From a checkpoint of a small mixture-of-experts model trained on Wikipedia.
Size: 9 layers, width 384, vocabulary 8192, 104M parameters.
Training: a variant of Adam for the experts, 685M tokens, 4039 steps.
Below are experts of layer 5 (counted from 0) of a mixture-of-experts language model. Rows are named up (a neuron's input weights, with its number) and show model dimensions 256-383. Each number is 50 + 12 x the weight over its row's rms, rounded and kept within 0 to 99.
Before each expert's rows: "comes after" lists some tokens at least twice as common just before its tokens as in all text; "mostly gets" lists some tokens that are sent to it at least half of the time. This comes from a sample of Wikipedia text that the model never trained on. Tokens count by the router's weight.

# expert 17
comes after: " ", ")", " |", " (", "0", "\""
mostly gets: "°N", "″N", " ·", " JPL", "On", " MPC"
up0:57 63 34 45 31 43 21 36 42 54 49 42 41 48 38 56 60 54 56 53 46 38 65 51 63 50 51 31 41 35 42 72 55 44 62 19 60 83 51 49 56 47 50 48 76 50 77 38 45 54 50 70 51 64 69 51 46 72 32 54 65 57 12 29 62 56 41 26 52 60 76 76 48 56 41 62 73 36 56 63 55 46 47 50 68 56 54 54 75 57 49 29 66 55 51 58 63 49 48 37 64 47 57 52 41 44 36 38 57 49 68 44 52 59 68 48 81 62 53 56 58 50 62 44 45 45 28 58

# expert 32
comes after: " |\n", " |", "|", "-", ":", " League"
mostly gets: " Cup", " Team", " JPL", " Division", " League", " ·"
up0:99 70 35 54 41 63 74 49 45 39 33 62 40 75 53 45 38 60 17 63 62 54 42 28 51 51 62 48 53 46 31 63 45 46 65 39 28 46 31 37 71 54 39 51 29 44 65 45 78 34 26 59 70 50 55 64 45 67 48 42 36 22 32 49 64 59 65 52 47 47 58 43 61 51 78 39 36 59 50 68 70 60 32 54 49 42 74 40 56 57 51 44 44 27 71 51 54 40 64 42 53 41 47 71 63 75 43 46 48 44 45 46 50 41 56 55 43 75 75 48 70 45 43 47 62 40 43 54

# expert 31
comes after: "-", " •", "\n", " Binomial", " Total", "|"
mostly gets: "(s", " Location", " Date", " Coordinates", "=", " Title"
up0:61 14 58 51 49 56 55 40 67 73 49 41 49 53 46 50 34 60 54 62 34 65 33 49 32 56 57 30 57 45 51 65 64 66 38 54 39 52 22 51 62 63 59 49 48 33 52 78 71 14 47 52 32 64 57 40 56 43 66 40 42 56 64 37 66 41 46 53 39 24 46 42 43 47 33 54 37 57 82 54 55 65 33 58 41 25 40 53 55 51 48 54 51 66 60 61 59 49 37 58 20 31 71 88 52 47 60 44 79 46 53 63 58 40 37 44 34 28 39 58 21 65 37 42 45 30 60 47

# expert 30
comes after: ")", " |", "0", "1", "3", "2"
mostly gets: " |", "%;", " •;", " —;", ");", ";"
up0:57 45 59 39 69 48 42 18 47 54 54 63 32 57 40 34 47 41 54 71 47 38 38 24 29 52 45 72 43 66 51 53 66 47 57 57 52 47 47 64 46 46 62 52 49 42 64 50 55 61 60 44 56 32 34 51 43 35 67 59 42 49 44 45 58 46 59 56 49 32 61 75 55 59 44 54 60 49 73 39 34 55 48 65 52 57 70 41 63 40 53 61 45 51 45 61 31 56 50 67 37 44 59 41 54 58 25 50 45 41 43 47 55 80 68 39 54 34 38 92 37 34 58 37 49 38 50 53

# expert 36
comes after: " |", "|", " |\n", "20", "%", ";"
mostly gets: " MPC", " JPL", " %", " Votes", "|---|---|---|---|---|\n", " census"
up3:51 60 48 55 71 54 45 61 50 60 64 34 47 44 56 58 65 38 45 64 52 60 74 34 67 56 42 43 51 49 41 62 40 61 56 59 39 47 57 47 35 44 45 52 29 65 58 57 40 44 60 44 75 66 39 41 47 42 60 57 54 24 62 50 48 36 69 54 55 39 39 47 53 48 38 52 45 28 52 45 18 53 79 69 33 65 61 55 49 32 51 47 57 48 56 67 47 48 40 54 66 46 44 47 58 32 80 62 67 35 54 65 29 64 59 36 52 40 81 42 62 52 59 47 25 47 40 45